Weights of a small mixture-of-experts language model, trained from scratch on English Wikipedia: a softmax router, 5491 steps.
Below are experts of layer 5 (counted from 0) of a mixture-of-experts language model. Rows are named router (the router's row for the expert), up (a neuron's input weights, with its number) and show model dimensions 96-191. Each number is 128 + 32 x the weight over its row's rms, rounded and kept within 0 to 255. Numbers have three digits each.
After each expert's rows: a language model's description of what the expert responds to. This comes from a sample of Wikipedia text that the model never trained on.

# expert 62
router:110155117142165176171111103100131180140158072116115095078108154132130113129141107089141078112153148101142152057139105180157117153117165125171120137139152162093139133166084168141117190137107156084128149141094151108131102167142139109090162138098132138082139118172152141064141100090117155100
up0:091155107120140196149136111168155129128165123148111065055110181133117103196108085079086159147090165149125156127120125162117073150117134141123139096174179173150146134166123161151104176086139142150088174128125153137132173104142140121124129101121163113124135118198166086106128134167075151110
up1:034184179158102136083100124086145087137150159156248104088135127194137112173145094115122060099199183168115131145103142086181108154130112122123103134150155102048154192133163136116132165191136053107116122119109116152136120158114132122115097147124109124181136114125119135179152153101131152153
up2:074114156093114191106130130122083116172110117111144127137125111121141143088123127152112109162098141084186133128137122126107135081163161139150168158059070186077147178198064057113138088136164135143128127160136132101135141161113096102133131098147125112130134137072148079140124091189163103130
up3:116156117136103129105133131201147114133140204151123154120187132114099123128102107132126117142087159123149097143162165095185160105109142139149107089140090091179080131144150154147138135066136079072095162129144125143095161080156217146136166086108152170109199089129091073145137148106169233176
up4:150138139096129125162169150098118162162123087156150107175137154137122118109114093139201112083114125126135177143103073150097090136117113108087127165174153143107101110181158139095173111061131100101116070091114106115133111107092158141113145196084092113087137128197099090155125084192085128104
up5:146146100143120177143127125088156157114138082117144071147081116098114128127137170186159078137142152133177140153127132148099096103134115102224129134193102148149110148146116161122144169101061096139112057146100138097169114108129136171129192127113143089103101087176168232132120106135132128091
up6:151136094058163094122149112185081171109136117126140163096132138183118082164123191121168123122134114125091156098151126165188104086203089168093153107106118120162125150119202097106122119099175135127139172108153124170106072119125096121136126137109154168100133116153123083152152110179151156139
up7:077130118130074143113166085159134136064208190134122152107115138139072120151109092160128096078144130125140177139160125128159154136175160126154137147142150179085191146092179119166080136162138102155140118133093125160162152167089185120122144122125120101059148116139147132102153077121128095086
up8:180111174128130148133115110087163139144115085156120147150086092133122112123112095119167175142095127106121115135135162092112189170161101141135119138149114095108119089167125133118152115106155129130098108185143112117108103154126072127136124131116172146117063123154081098165082186171146111177
up9:118174158123100101148105180065093106124121169165179127137134137150156142106176109130156142165119168145112085099107150134105100186119153097121110143143121067130178124096109091157129136091133165139077073134166131116140148140140126095135098058141132116139134127067118126067151156078136117130
up10:132092129109139062071147204113134115149134132067118136118141111183139108120137123162192076167168146152105089131110184101092129122168092120140180152079140116184132115125098150173150154150110163066148049138093168072109093113135150184143107098155097091108105094123079149122182114087159057067
up11:122173098115148169213079096174097118159062121108134153116135132084154134090141111126126116145164111134123153148155091158088163127122102108086147187050079099105175153145073125151138099136106209109124081133068104092131119158090178152122035131184088100126128091111113065103146117117157149152
up12:086135163073168148121145095114083136131172186150124147098135114209170111133157112135142110105119073156145135081140086127099151148143153101126157093150196089132112139099184188106113131071118100156142070113089159175130115158161141123111174204094110122080147204090104155154158121144112190126
up13:134110134118080133157149155115158138094148171199132176164106079152074100091124099062187112166198171138106093157137141170134179088121101093182046142193136106156072118088185140198126094177184039137119103084141100140098154105117194154139127170120126153149067130163072123119121144143161161137
up14:117127162145168169094091166129118101086185142085132109073158120113148147161130137083116106163126147131122078142172151154110140160187114123115114153171209119142150145129107128109103201083071130137128139162151175081141115179100091142135148115155103147185125156085144180115156142049070093156
up15:121128191123160150175141129054122129129097147169137107136080134125097122136179091106175094118116152108165211098103084081120172155128134131101171132143077181093111120164102122135108184118164130173120168109151154151164129121149113109135149138095183182183167109155113098145091105152090149131
up16:130155131100110166051103092106122126152130176144148098097148179057188124074128096133139137173101110132119125196120110139105118099128157141084103117124147121134079161110145130192134048114057207061091200121167144180102104098185140126126154140131112129109116069159158130044109125133144175098
up17:127106158116095100103127113179150091096103133088148140172144102121190128082105120173073121185134186138126111127176163071092120117105137145142106159127137112106219103153143113147103075093165137116119146167136107098155199116104114146118096104123112148134148129116184107072182177120151181124
up18:092131089131078177079063131153125122044104081089093150087093121101071160191093115121123090098121071104095139086126090144164123116149160159155124080129098138143135122099144135215177124187134183128109155150120117179108078109134155165120133126162111104182153152101129121129106169138114180174
up19:095152121178144159164089135059106088125080155112147092125104113077184132073084107154133099186130168179140084151088157137096150086166170097092112112130187151099188139135083162126169122140153109149140168146103114077123155141122091089094128184114162188139095118132180135145141161084130093166
up20:060096109150073186178109152147084143094126148109127115114073117135093113184104129107063154146160143095089115076120107167190116146076151139158147103065128137149120089080140132185138114176118201115117137163115123097101068123109157167142136125163173145157115152194100166112210148118168076148
up21:108131161141067147144210118106138163141120148096138143109116130175123148087110127128134086092120142098112096146191148161060158141110080125201146152084158100059141117130140144139145071080084112169172152116107165054146143161119103113138156121176158118075157146108140150095155208106105153139
Descriptive name modifiers

# expert 2
router:137139122147155124153141075144150199115190105168130106077143150191137075156136136115167141091129096120189122125173078098146172185192156104132109063123124155090136184165115135168134128130085125072142109094129069125154144164105189107079098170108161160114153152147142114095135118061105181105
up0:138119141088132125104188162118148127098201119137106116113145111159140193154070173080136159180189135076145129152140166116165138073155070109124078105154136202116097146093139157196113118126081134123071146112122105165135083174130099137117062138161192143100068134162124118146100090099144133088
up1:160096094107123083144156073171160171113161123080109136119130155103147138098111133099112049076113086080140145087126074197154088122139185117100141155163174123136089044090088127116179113093139117123143176090125107127107152138166150107141143143084121134093185146158121111123111143150106087095
up2:136055105119161113164074122172095134134120133108151091058113174163121078186160078151125182137183119178122109125066085100157151137144079149119102077084145184114100164134115119177151113169135123162119145091139122140133070180125157113104095117083097122167127131116124064113087164107059123122
up3:170126104134131120101130127162141102140106125092093095099097119124098070089199134096122167098132170140143119128089228146181141144124227126116148121087141136153137137108135147172141080179101188148067174097130111154102128092158155133142114123113138132141186120165081126094091128127149133123
up4:147127119137138136169118097118092090135133145159083130081111127166100092186094128206129132128186175182106155158160164131131124178044117054119090179147111116161125150126155135056125152132084110152119117100129158099175104149152163157108157125103148150155062126145141105140123116135119108101
up5:098130120139085129194116105129214146117094162192102010094103126155144199185136099162141075124117175124126093118116157126098140172095151169129150195191108140095110126131083126124157159144092104150114082087138167060125126116112139136132132122153172074094149126085121118151128082150159075088
up6:207150083128159122137111182142148129195109145132101143144136102088079120132142099111158078128120117121087101134171151168172136145103168099142128109020105135110105143153129090130125144092092112127162160100165058110095144155138171095123154130056105134141117061146104127103180102104143126121
up7:173199149100144118220163125136124159099117173137133084105146098188176160181133139153144165121135168112100082136082195122146107134142120134161109165087122115116112116123135087132111095097125132152176124154107105137091100112077076166150075145119158138204108182175108128108176155114081148149
up8:141133135096138128109177157160160102084156130176123147090078159175126103095113116139146178150122128091186143111085126031163153146119104135144128100149092150111137168103126108121112133120107155158117149190145117126108150129140157183132118144141131097166192173120120124137125128121100025070
up9:145103074113151157079132017152157104123137092181085134172093109085074123086108132104057150109065103105121130127177122112167147145071078130111125134161121132116129099099092150065207141147109168144118128141159077096125164129157137088136099056109157146073122122150115155146143190108156171140
up10:115143162093129078114079138134096090190079127171127160120115142090168110130166115080167130104144078164174193117145109160119168131165126154131128122156119141151145176140028168144156131125125144108103086146119072185138101133099167070134148121115059115175117142095120142149140103033080149120
up11:153118127088112143150110121161097126093129082128159151106110157158066122165216175141144149166081123160072137137133137141092128160152142110091126077075135085184162144137164084151117113095096088107150110173108150224159146112137076158139164173117135109160116144191090128149123160094094147156
up12:118161121108064099118145093108098192138202143130107133135102139097063171112119135135130112132127145127100131114180137147119111142157114130104116145118148126142119096135110161097096105125142108111135089072131009103140140140088118056122090152152174126050106068111098195168122130105146163110
up13:114134135134107099154122080116096084112098113103171123108155126064185147074164141173107112160165150087137139095149110148132125144194095147155137121140190117123153178100140124026123177096130084125114068140143166111140179140082114051133162144123103095156122134114128160128149121139094186191
up14:133134074154102247136160155136145131103081151181066164079164110101132116102109115151156181098139145107172064163150134122101129117000164061141110134141095156078084109132119134155099117147108117142125142170147142124134131130156122102119173119120104096132121126137190070130090122069182120093
up15:146139101073086126086110106170121131171142139178104128203103123096082129128148112134125134063123145186181128097065139153088047139110140158075157205093144096123124161133134139151200140141113101092175188116109134102101165110119186159143162088117124116092115120133088110107163176151192137097
up16:111160176113122102160087169113140090153136118123099120138187174151174185154080113148141104115150115107137105112110110121126097101125175139119141131175098110114111127122083102187174143123132185142167110137115124087125096132160138099140089182090163102217156154167092174164095144160180085158
up17:121116195126119095153142133144112160089082071119092153152087206160092139114113147140137131170156107155122128159173172130116119138082119172092154165180116097160113155134156079106106126079178088140134182043141130147144156067119048120120072146125122113157118108103116140123111143104107112108
up18:163129156115166085092178096154174189100151150160104098137156050066119083138178174081143126100103095167134177113125121130153104130094077148114145182108156190165155173122168167124098096127147095144149151126150083185160090124117106145122138167116117122019142129194092150156111148190172165090
up19:123059096141088100133090090141124134156162143185162105153182120064181045094127115131157172128109099111153086110077103157095152202109128141136133096088151099124154087133159091087110147036152159086160107146163162164157030112130123166117114192052135143164115092092149143148168116160117101158
up20:096093144076148154124190119097139139074116117137137110145133146114123116106135138131091152209099117145140155120125146123130169146069048175111159182068129079141150124101178126159160135145107127138122124046116034139143149118144206175160116144115162121141060163128075099130176129117058175131
up21:179255162130166177136122173105103137091159173124174159056093128136122182140124089152162132113168154163181156146108170117084093159139077065132114139088122208126108191110119182109090126116102123120148155145110131094128120126041198165121140156119062125125105144105098154137114111164084185086
Time and place prepositions

# expert 32
router:111127088161144193146138119086154162122123114138101096118123163156172103147158080110141108087132128117106150054121098153132155153120140112157115105104158200120161138166110163150142177112119192082134153121078120131122106168153150096095152141111194137096146138149153197084156131067099143126
up0:108135106094171075132113138146109110116141101072063143140133121086104134149130143149173108059099085095121122141135099091106039160198124124140103170092148079112143089128130143114205114086112097146099094132083166101142062117071123095134113130117147115189106091053035162150101105149165133093
up1:190190147095128126135096125143083108134107157198192187157139093177112128080114143115128112208071134116112100149151183139088196122162123127108085092114102119173079124148122052133141132188163099186116087140121091071111138131090119187119146092176138136128108148155171122092048133121145104113
up2:141224104156131136127114106155085117072109164120133127131156154116169135090124082146164134138100062145113067126062142152106128134133188125098137057149181123149088101135051145108082137099118129089116134110107164158071152152144148093131167127147181147101135117096126132121083140070128116108
up3:092164170119136069086139136131109126176120088158103167155115158094103090199121074117136128183106136098111178152127126104195118153072092082130154121047148133176102136121090134086183103106227147073148171150158147113101170160139123082130057095137069104134125164139082159101118183125136123154
up4:161115093208140157143138085196105151119147144181119115119147168070079080136118096089099173113133150149117148066120089097162165135128140164079168158143137194125044111151133131076083134076137162145162088074135141167146131109109118123120131131160173152059168094090082120146080106065075125102
up5:147103146094122085071139125122166106203099179145131193116162130105142157146162094083126092096123149167116134154142112147147075082134130150136154127172152131144110130131124133169155138097140090110161077103088106128144153120126119182142038109133119131136156139122105091149182122122112107120
up6:155133141121155145109094136117166123088121174134100181120113110071152151147138145100090108085101097122142149137053174145110114117107138127137061084086167187188139133126075168122156144126135167084118082117038058139095105113128177123120105141132166114148141120184095125029195114103143112071
up7:095162093158112099097134122073136073091137074069185103121126168138105126155150118127093147113139119176148134102108047088155063167100092165085143142109101150069112113100140061112147079151091127081150114162149129164172073143192151066145125190135115135160091185104069146178198134194119114079
up8:177132131119167155124088154159110114059168166206127192135149167105066123163106130148035157094085051074135162106099080143107141105123118142079129094094143169114108100114124158022116118125154136132119118107144091165104118115115128102118177112148163154110119107091133163124147107116100114069
up9:072085153118128091118184224155126119094100117083126139182164130222076129131170152151077161192091103091112116186098098102143112153087114156119057049145153127185122138120120129109110143132103126098104177116131072068090115169114102140143167141141131081155131105136185124137123081129117125107
up10:192118122127104110090146137159228138105164137073123138176124114159115151102110156137095108060127127116154154142140130072147124135080084140135090104125108100203147145117155126194137141117106098139144183114147110100059121094136106108131157129098136137124147123051137154170198091157148112128
up11:125077093084115172095116138214189140139165126097106146170199087119169160131107131162131101145175127076137121151146116110134151068140133091170109159084131079190132148120080116184115091111130117123186136131166135145068135128097155123131144141119161110107133115139150196140115134120154163165
up12:171101171159115109191126116122056121098160151058166085151095060149145169099013114169115162137145144103115111136107180083097092118113165120157119118090169066095177137126148118135086118161203096109138131138101155112073143111143203130117054147154124111122124215182149156155111133141166086092
up13:150122162112144142124127155226161144145103162102125152130171162076219128127081113124185141076124160143147081059134088156136139135152108141068112128161142172145114123127176096089103062127098165091107121105146176142173131149137152176129169109159190177091172127048082140125127119148082145163
up14:132100131131128155123126083087144124101091179132152077113104121148197125143076144138124163071122137158101110112117106115168162140138116161126180100194175054144106143091115119134105179149156145055184188115153144114125162127136135166130081158104107149154120121105236051111164155085126113150
up15:125086171117174189120147113110174122124136152131077147163126124106149130109166160136126117072051134124111128212080067144177107103111133154159146095108212178090117136125159099188118144059155122149163165097079133132129125112113119144146086158087070176090155149211084102092126134108134177112
up16:159101159106098074237106094093139120111206155103128135112129138107134125161163134184181008081134158115117145113111115176075126136200136126108158127138188120095139123127154117171127175081144124116126117117117147145163108109041123139129160101137099125155165181099145149130101124102089116110
up17:121110117127121116173156129105138105126111119086114110150084123158112133114112149133181088140202153086151098058110122149195161111206084119112154139136143170154077112120130145064133140114113131142146138158156144140069141128134126171143142104128183141082123118154145105189154140092087145189
up18:135137110081121108164097168086103158181120159198102138136202163152143161173143074112086174118104139140150122150152089114133160145152100108099154123109117153135132149125140048106112123132138116163068141101140117134144179102085116106132143214108128098123074112141128090158185119103095069104
up19:192134056120126117205148115145130147187123072170117128097138132140094105062170146132204144172186138156109079103167169124161190137124115116153149144088061068216171109160081112077154142127093163134110097159139122118144108112114126127124173107154089158126110107111128172091111087108120112170
up20:160114176110124089160165229093093136111070090164188134121144114169137137151153124120128179181145202104135117121132112116129123175131153139087178126129102133130073080137132117141156202086099081144124088140166105063084102115131079190142072128133147139183085154128071146142098165152097089120
up21:149127115129099128145117117152123128114128165164150114136105110024155151126067110141071156184128175058133121205113069120129109105143086115152159116071138122090149122091119095135153126153106146159136106108149125143189141129159084198143091171188166101135157154117101181133121133147149125097
Role and group nouns

# expert 17
router:120137103159150173137149161116147175118183102165173106106182149155148089129153135104173122142155097101182172147187094124166136160166153048143094130128140159117134159133096097133155147192081129078193125119111081141140135173158135117074131133098151154122165168166136149044104075089089131116
up0:212102101121113083110119075130098133187102133174127109122099144150200113079172129127109163097181147109092097128106147165112099105119114147146096138128072124095140085125164117161166171056115096104141123184140197128169147152149104122126146139120062177158129211103173099164121109181139219154
up1:131106130134054153088103049125082140109079178157142112116074138108072171115087093136042133161107104088141136057132186128118138147178137126127122081108104074143115045146186112093114094169142131162135162081129088135139130129102107134120087127109129119094124135138129115172177140183133137141
up2:142101088107113190187096084154172154116079154069112122100127104128142110140075124031075099046136062079145131114100142108120181115097118110124061131133160091175120162139099145116161128181107127143161129107173082109134151117124149151107153101092101140121147119134119106154067157097164172166
up3:085103121132117085123092122067155088153083193063129086147106154129149163143079105151057146131074099133145205146196098157146118146084135146143118147072173085168105109115162133166172196116096157143096122121163116123155107152117166080148145085124156114103108128188073089173087163120088114146
up4:073114122085119147102129165139099140084171112175145111092148183196150105146131105103159154088133108107139149114180132192074111071161118156072129155133073172167138119109112088125136100050100137055107127127131121211125069098097130180150158122113166141148079121143067139162178167139153073163
up5:190157150094121113157154156115142101118118079116055108061130118104143146147151120130156076122050143132094075132115143102133181153157121145131145136076135115150106139110129105127122115115127088094076142143090137146160084138074140112140148202156125192171169152194101151129072099106115163096
up6:046113101106127162128192082116143083152172144126073135158165150120146124145141156158146119109073133122149102173100085169124115081146129202124086170134180101054130128103096158127136078131093110124080144177116095105202159155096087120139193105154075094103154125092123118185177078100180187098
up7:096109087106110128127117086187142099098144082094152132159141115160153114135065142161138160152130188103032158127196098105149133038179139105112139145125078145187136099114164067085167113114094131133088115080128087072097108133171118153127172105164140155122108110118184075108161155089225114163
up8:143111156124123143097100182156154136138093098072153100108122120145180141112139103086135099112143110165154155169115167142191063173112115172125114138178157115134113191110128220146100110093119184081136171139165087175103128145117142139145178112143081101142200140049095119116136168102102198080
up9:140089132104148216177159086146108126130145073128171177034137102114159122179096120090112142100149113108076138120090158089123159106102085097146068111134082111115105161125129135123165043106127128165121093069143143138137095094110087194109130126098114116106150181140147130114164135195139110119
up10:107122094100117198139167145119083149126131154142106072090155123175180157060107102144155146170171125124116108081228138111071148070104156136157145120152130132132101138137146166100114129138154113110158139125160119124147145128140071072138122150082147089173110140157132147130187153113134158108
up11:154086116120181061094145118132136081147149098154143120152100130120161195133147144103137099111095106075189115128160128059158130135159127145145104071082123125126086154095099056139152167141100127153137141152136058144064118182116070195131128158148098107118123152145134184133148138085209127148
up12:139109096169076103127130096148125127120161165175096058177066129140109145130119116148161103136128156070188168128090142163117091139146104136179098146149154138083145165137131176159126121115096158143104138109141108199101159174087162194143136102101116076152148054114114081101121086071139109099
up13:083128159103132177140061101070131162151182102196151120142195209189131126145092150104136135182129151097139157123082142144106120150207131094129124138095134113058119119134150090129100124134122114130136123155142151120133163151148107125128155113051112173091148140133137070154164077182144133145
up14:104115111161123030114155124132103112126131170078150145156159080127125109164142113110031148186117112143123128148119149157189120072129094137158143129114156135170165095117177118162115152135092141099093131168112119124138085166200108139141143097139164104130048179097118157130105135114178164182
up15:103161224111157113193084137096095087134144129133112112095160125105144087103072146138163128101148136139136054110051102139151140154162100135095122141131156147102133110120129177074088093166154108155108154156109133078072105091123132091150056141125165087168065181136106154145096132127085110090
up16:192082120126161096123116113207068107101145137141141165135074098075102096096145168172088144156151084175129159123106159138101172200191060187114124134114163127123137169099070106133149112138115136157145163191111136177148136088102089116123148100155095137088147128127151176098110060099095185088
up17:180127149138155170173130104123119123050137140104055167108127060164128168116121135058170145115137143117107152154138164120141154078125103138113109161150135123093111106143126105164158101121161097150089107106121157101138150103181056095131168165093164068172169055103152176089145117063119150137
up18:169139042135125152115110098180116158098119130109147138070080149146105126146057133114153163180155178139107115104152143096164091107145108116102144120136134093154100164107152108078116108162090151140033092057142083110179150139151138183117012115133099136099160112186131165099054090094063100125
up19:137117119118141140087131159161162130155092103137201099148148154132066135164083121175120161147161161104143201141120118164161173149074117133132167145093112178160129082113134113125133151071069086113112132050168130098046057112109157123144104145062174139131139198182159179141090140113132130082
up20:145147156113112136138120144140124116105070180130141127165169145155126069097166132134140171192071119174075109074126158126073182092131117155138137107090120138157189090141110127105160150200129187113091083136114159076130087139179177160138162210179162146157105200105123138128091068139137169138
up21:139174174123150106105142144163110145186146146155139178159139085165096187112165116110142133109105132185094087138091108167120134192116154103110122075133134136141115135138090174060075138182099136070186100155115171113162157145063157226132199124183137152135075128167137109148124151121128175144
Prepositions and connectives

# expert 61
router:082152083204175116171129140127142189112178088150141076118139161160162083149119144124139068141155165116141153106179062128155164171171146107152064065140140163080161127180074117136147114131105093087149115104130068123081176190148136091080133152073135163108184137144151164082187100122100129105
up0:115124160078133089144161099122160181143128138197116187151184105098125162125131087129140163175089149129112185119128143145154128143136113181133113173147076135114093174123185141181146108150136070102141132131147069142119183097130149055141128158134090113098156066101070092159101136123110131170
up1:144159153197145118133123136048123085108073167110113128162110070075145080103055189133098105179163175157114167122130104136123127135166116134140164163092118106103173128121111083107093093138100191166111136095133036094101136092141145057120122172068152127096133166104069174111130132108063143012
up2:089182084148150116127110136146111120222137097072133156084155145165153116168112183091161113109125133146092165143167097144075146140127131104118087123098169114076068232167097152153188095092137175102126079129135155114115086096122122094132112060152118114103117212139137074129151118134104149141
up3:185159133118180166093131067108139124126171139121135103154142070080073067158124118154093123103183161098147174130164169133152117182105086156137166113095111141148198142112191152122079111065117099113164080167127146120102152184101103157138175150071080107096163092156133165118143148126105115135
up4:120128143112165166178178102098089134147143133131180152155136149115222105119119196111152094162185142061197101146084121182130061112142138091125156175129169113141131155082133093105120153110158129161125149094103113093121146134136058179131076209113138142112134104109094106119118093130085155108
up5:133109172155157114191115042134124114139101159225134138134077128115128175172109143134133122089175153126133093128115142075134136162085116135120157171123125128088144096111119054131014127121128177152144111169139134136156149161132097086131155127081111143174166093139126192095135141155123133130
up6:129072165136104114091113150103142143113117163044116129131107154098077131085067121096102077128140125109111119101117176111163121094071124148114134194132136131191148106115132149135119112111106170122114114123123048082091161124078099179132109086065090090081102140124022104141098131164157090140
up7:074164131128076143124131128084113165106064142148121111105167132104093105104128107195107091128077085164132097134162162165146154108118092079187099089114086142106075139139143197184138120158100072113110113118144057170135147173143097080118064168066201106126087083103130173105188119129145161139
up8:110117061160022210109083101155138121085180114132098120151105130111120107139071203176112133145128107161140101127076105159097118158134124130119165154100082142140159120112178095161110149101115099121184128119138166113105104108137121166139136073115076136156180143105148184096149102108153090152
up9:116166187127080162067119148150136113126137153128159125171138146072192095105106125143044121132138154184075148167188127127106093153064152145100154096177144159129150140183174138127121120157147087143194116092102193111138166092198137122138154158113099112181150097146112067068215149154118103168
up10:151146143089078077157089150119132102128092095143107189139166146169127117119072100157166110098136102130098132094125114192177157104113124152094148134112144154112071116111181180206154086120114128134216150119112131137129165182134097103140161169093088130137144113121155067127139125107076144139
up11:164106102150072109146100093144116110154179120140125159144090152074076141112103184133148092105149159134084172081096135118084124127193102145117158122093116157145178096100161114162122072077119127107166139153112158179141143113075089149137144078134068135134209126104117133101121162053123169127
up12:085142174165061146193121118065187141110133118076074071148151113126056155106073105117183178124091111099148128122104113176165164080107143089138105152099115111185139160117063143155119110116109193129148116146153119119091085076127112102128141121116178144153154081080068186177113095061143113115
up13:089092144102138093163192091128137152072123150155119139130180179099133099134153136075067102093157148048159130150087106157181044129136107080111127185095111123094142160131146075091069147109125106156134159168133113118087156131112067151149176142144135123076152044108107142166146128163133097165
up14:125159076102121138128096181111131103142134058079141070134140184144104119184181191197118167166106164141166134123124146172196126139127148147092160097146111076159129154135210175177113144129114120133118173125142135138172118130130162083132113116127164139190132164128150049113099101165149143142
up15:116116074188088168115105141156137128141181080152116172131081114138066128120067099144139106066187146140181174118171156068096161130088145132116091191143156188158120103086143080102115078148135141145187100146128161143095087167092123151121144108104131169186160076135127128060068098064142114096
up16:100082173101156115136173082182152155086065070081145110116091138137104095147148150114148183149097093164093119119082145156150150136074165146143121131062114103167107075102150198149120120108114113133125180141146120238115117119168131166147152101177070114118118107154123110167107174113102129140
up17:113109137108086126153165097118139088169106142135174139110112124118151109070150158132073117082174095116137148095093158085088108129083151105087145133097142099119129153107131122202134118131134098131208122152095138126214167130152112154147158128100072116170170088110098151141164133103107108164
up18:128117088139200157123128105114157078145107121134176064106108095098119120106094131137127130172110131102139160096151156170104102134110133166139100091146138108096156053122186149101111130141101130070108134157147129096129128114091104047127152182090065122164121210148177164117101126073129168129
up19:138095116199164120064105131144135153116095138116112108108167125202089081163228135101108067068116117167109104152149145116130137127151146118123094059096110116120075144148145148114143146138102105138090123100151109120062096177112151130110117151164132132079165160124055142114113063113160104087
up20:114194096146063124110100145163095078120128129187190189121129104146150130102141121113111094151089098160129089172143135086072146140071138157150138128160100123160123052108185040143126092053141149073134104131134161082151155137173141144139033093118207146159127125133112060078096158170155100134
up21:152178111132118153090158157065168138080124116165065162112073148117170126115068158147151052177108173118192136057117078108112137108208146096111156073109135181108130111139070095152151142125114126138144131103120070095113121083117104154123119188080101126124132135137093146097134146124067177117
Clause-ending punctuation

# expert 20
router:112123101155144146138131084081171145121146111130083092122126146140153082131134123093133098142137108097133156057150098134146179158118150097169104108112183149129124149143099164154131193119069169080132158126102115146130138145141143131099155150152174183072124105168144150034141127090097129110
up0:143120172142044107084151156179153098129087151119197064151121105096145167108184159091147127143116122158127141122069141121111117151173136160111148176191133165166095116113239115166134128159111122104134136120063144118110069108148165166150148167143124195183109135134102151131104119133161148170
up1:145155132133138160144086134114100104122077115169162114125096160179124100174207121098174106131104099130140130145134182111081125216125092115163135116211051122123074159106193085117111121135086130161116133133146096178136123146085132069136143151097140165136152096156082160155072113088115177137
up2:161141174136158113092085101133087138094093102151126091161179144111098080117105088096076173100147096117106098164140153063129138203118137140133146083124099158132091128136036147092127114138099057110133152139152138111135155139169131102132105136117138167108120107115081071047117154133108195094
up3:177118138065081075162192148086110126101082124123115178151098135114127124082106093107135119151084137115134096073075091134157161117085143125149096138149093093175131143105173096177137099116147141162129131139148132124094152116199102130128114127180105153107132135098028105171126195165109077148
up4:127113170103122090111146129103108072127116130139162157152130144101122163128125100103099074198088114098144139118080131114147165109150116127082156131145174140124041174110108161112131139132099138164111060104116104116100143090135094125142134148170145122093172139141074148167142151123047082042
up5:174114142109088112133090058111106125173150092156132096198107180201112132129167111101190138118141168114134160116151167143139104106126077130160162080083125166109135151133160121114116151150117057131145072163156159166106102160154112112136152119096117137142127128140232102117050105158149119161
up6:095188165172220106107095135105134084164094165150155091081127135169134142178185117142145140132143150099101111174136118107158146159099130135093082082134095204090108171137186207149133146171096153040115097141095145139088126105126129138115112076147149113190075114171196171155122139138145092149
up7:124133165128106091160151152115147132108137128153077138165127107144157103132124162059164162143135143129150118190074144116153182139164098082167140089111154135136096195135036185081162184200113045173177134119125085080071162135102136056127166166052115117077084094113123145116077108100143136166
up8:076152122180122113089129105064174174124125168110135081082123125135124096160158122122082186149066090123155130184145141120142095103129097115141156080178123101111087125146175144132137155147116084084082162130152058151187172119095139146126041152145147107135092118110187131112170120112132141146
up9:123130173209114090126131146178149129165134120094159169112166110152158155107165115166121104142158145118094095177152189112078139144132097097139098183086132133188120189140104109132176152153123030119162114164103159128100107157135111072128093106119141173164200112136101152148086120084156114140
up10:121142133119102141158130138105142111092082100120164177105119088141155110112086144050121098141146144112119139090106048108165162155119129145140139143122150107165080107118098091202163119118146130081154075133051180136111095119139107210131104144169072110107185154160053124088168144156136070133
up11:143150109110122122060081157201108143126151050188169145147153126111194112116175146157175155104091088065130157135173176118133111121137146107148126123107124168138091186119158135138085137131098126137119142147187136171118071145117100083128130153125175120172121103175127152170148152143116129143
up12:183107174109178122137190096089103108118055127168133126136148107088127141091138115062152117187111119081113152145117136037109141064141130152129087146094061086153187093113138098102158145154124106213140078061145109110108192084132098139142138132146097201083129128095074146092137063133176126150
up13:194141124137155179143133064100105148102150105146140154078106151171172148107110073168056083158121125076130115111130114156151161135106161161131162094113128190070132135107109149174110077165167147122142077121151186124009115093145081156131189086136096134136124120137178152155210125094086112113
up14:134153109124111125091094083093132120116142119104157159088082126086077117134095166166084109117133148156157156059114121090106086128075101151109115170095113202138191111099176161041109084132101114176154128107094060128112141108142122081123125164052128135133148180136107164132173085151132149117
up15:091101109081165145094095099160154096113137125210090160154112134121084133148102110137174183134043092154128113099145140183118157117114131156090126019138142163143087168123138169114097116106129132072111144135109097161108137125100171120127127109073096130148154104195090132100143154094168206142
up16:160156114161156175060109150176184107129104169186139121069099105161032093155174109135105138149099155066104145092119093041179156081144125134127144167169154115088105132135130104119120148150159144163168072104144121141134110144141091180132121089158226142186093122083165155147047074103124112130
up17:112096070133122196111110098147186200127189080089113113087133111095099162115097123100085116074128129144148142079142127137133120127158117132094138134069163134146150140118074107124152126150092141159193129091174099141131141130119151158131159132136110140143218124148082178088229090071136145123
up18:130128125111148110094093126137109132150171090199170165186088102107112172140166144125098103082100071153123134171121152152105150104168119138141130163145105128184112160102127132203137195126153096094123121143075154153113093131122071119139160130171142136186138125108133094095173084174188122108
up19:130144127092090125113150118074170102102107165120148135163070083134141095085105159154107138139084169123100119086125055117068122115133182062091120075108168157100156109129110127143157144087138112161127137084185083097058121095135145142118085162157199152132142164156136145099115130109133109118
up20:044079062133072196111107086151184166084164070102112092141071101070170094093066150108057103104125123146144112121131097176136118150130149135126137179173116118119179109092123135181175123120140125105123122112122161126099179121106102151131110110129077081118164129110149169030159130120170102092
up21:110116103137132085108121103250104105116122119174151104161132084069093119086134111130103120092189102093115135091170102079139138147142167136087161046185161149081155133133155125133122163160079078138137120085146157180143182115142138180117091094170111113134141163096173148115061154085150151124
Abstract common nouns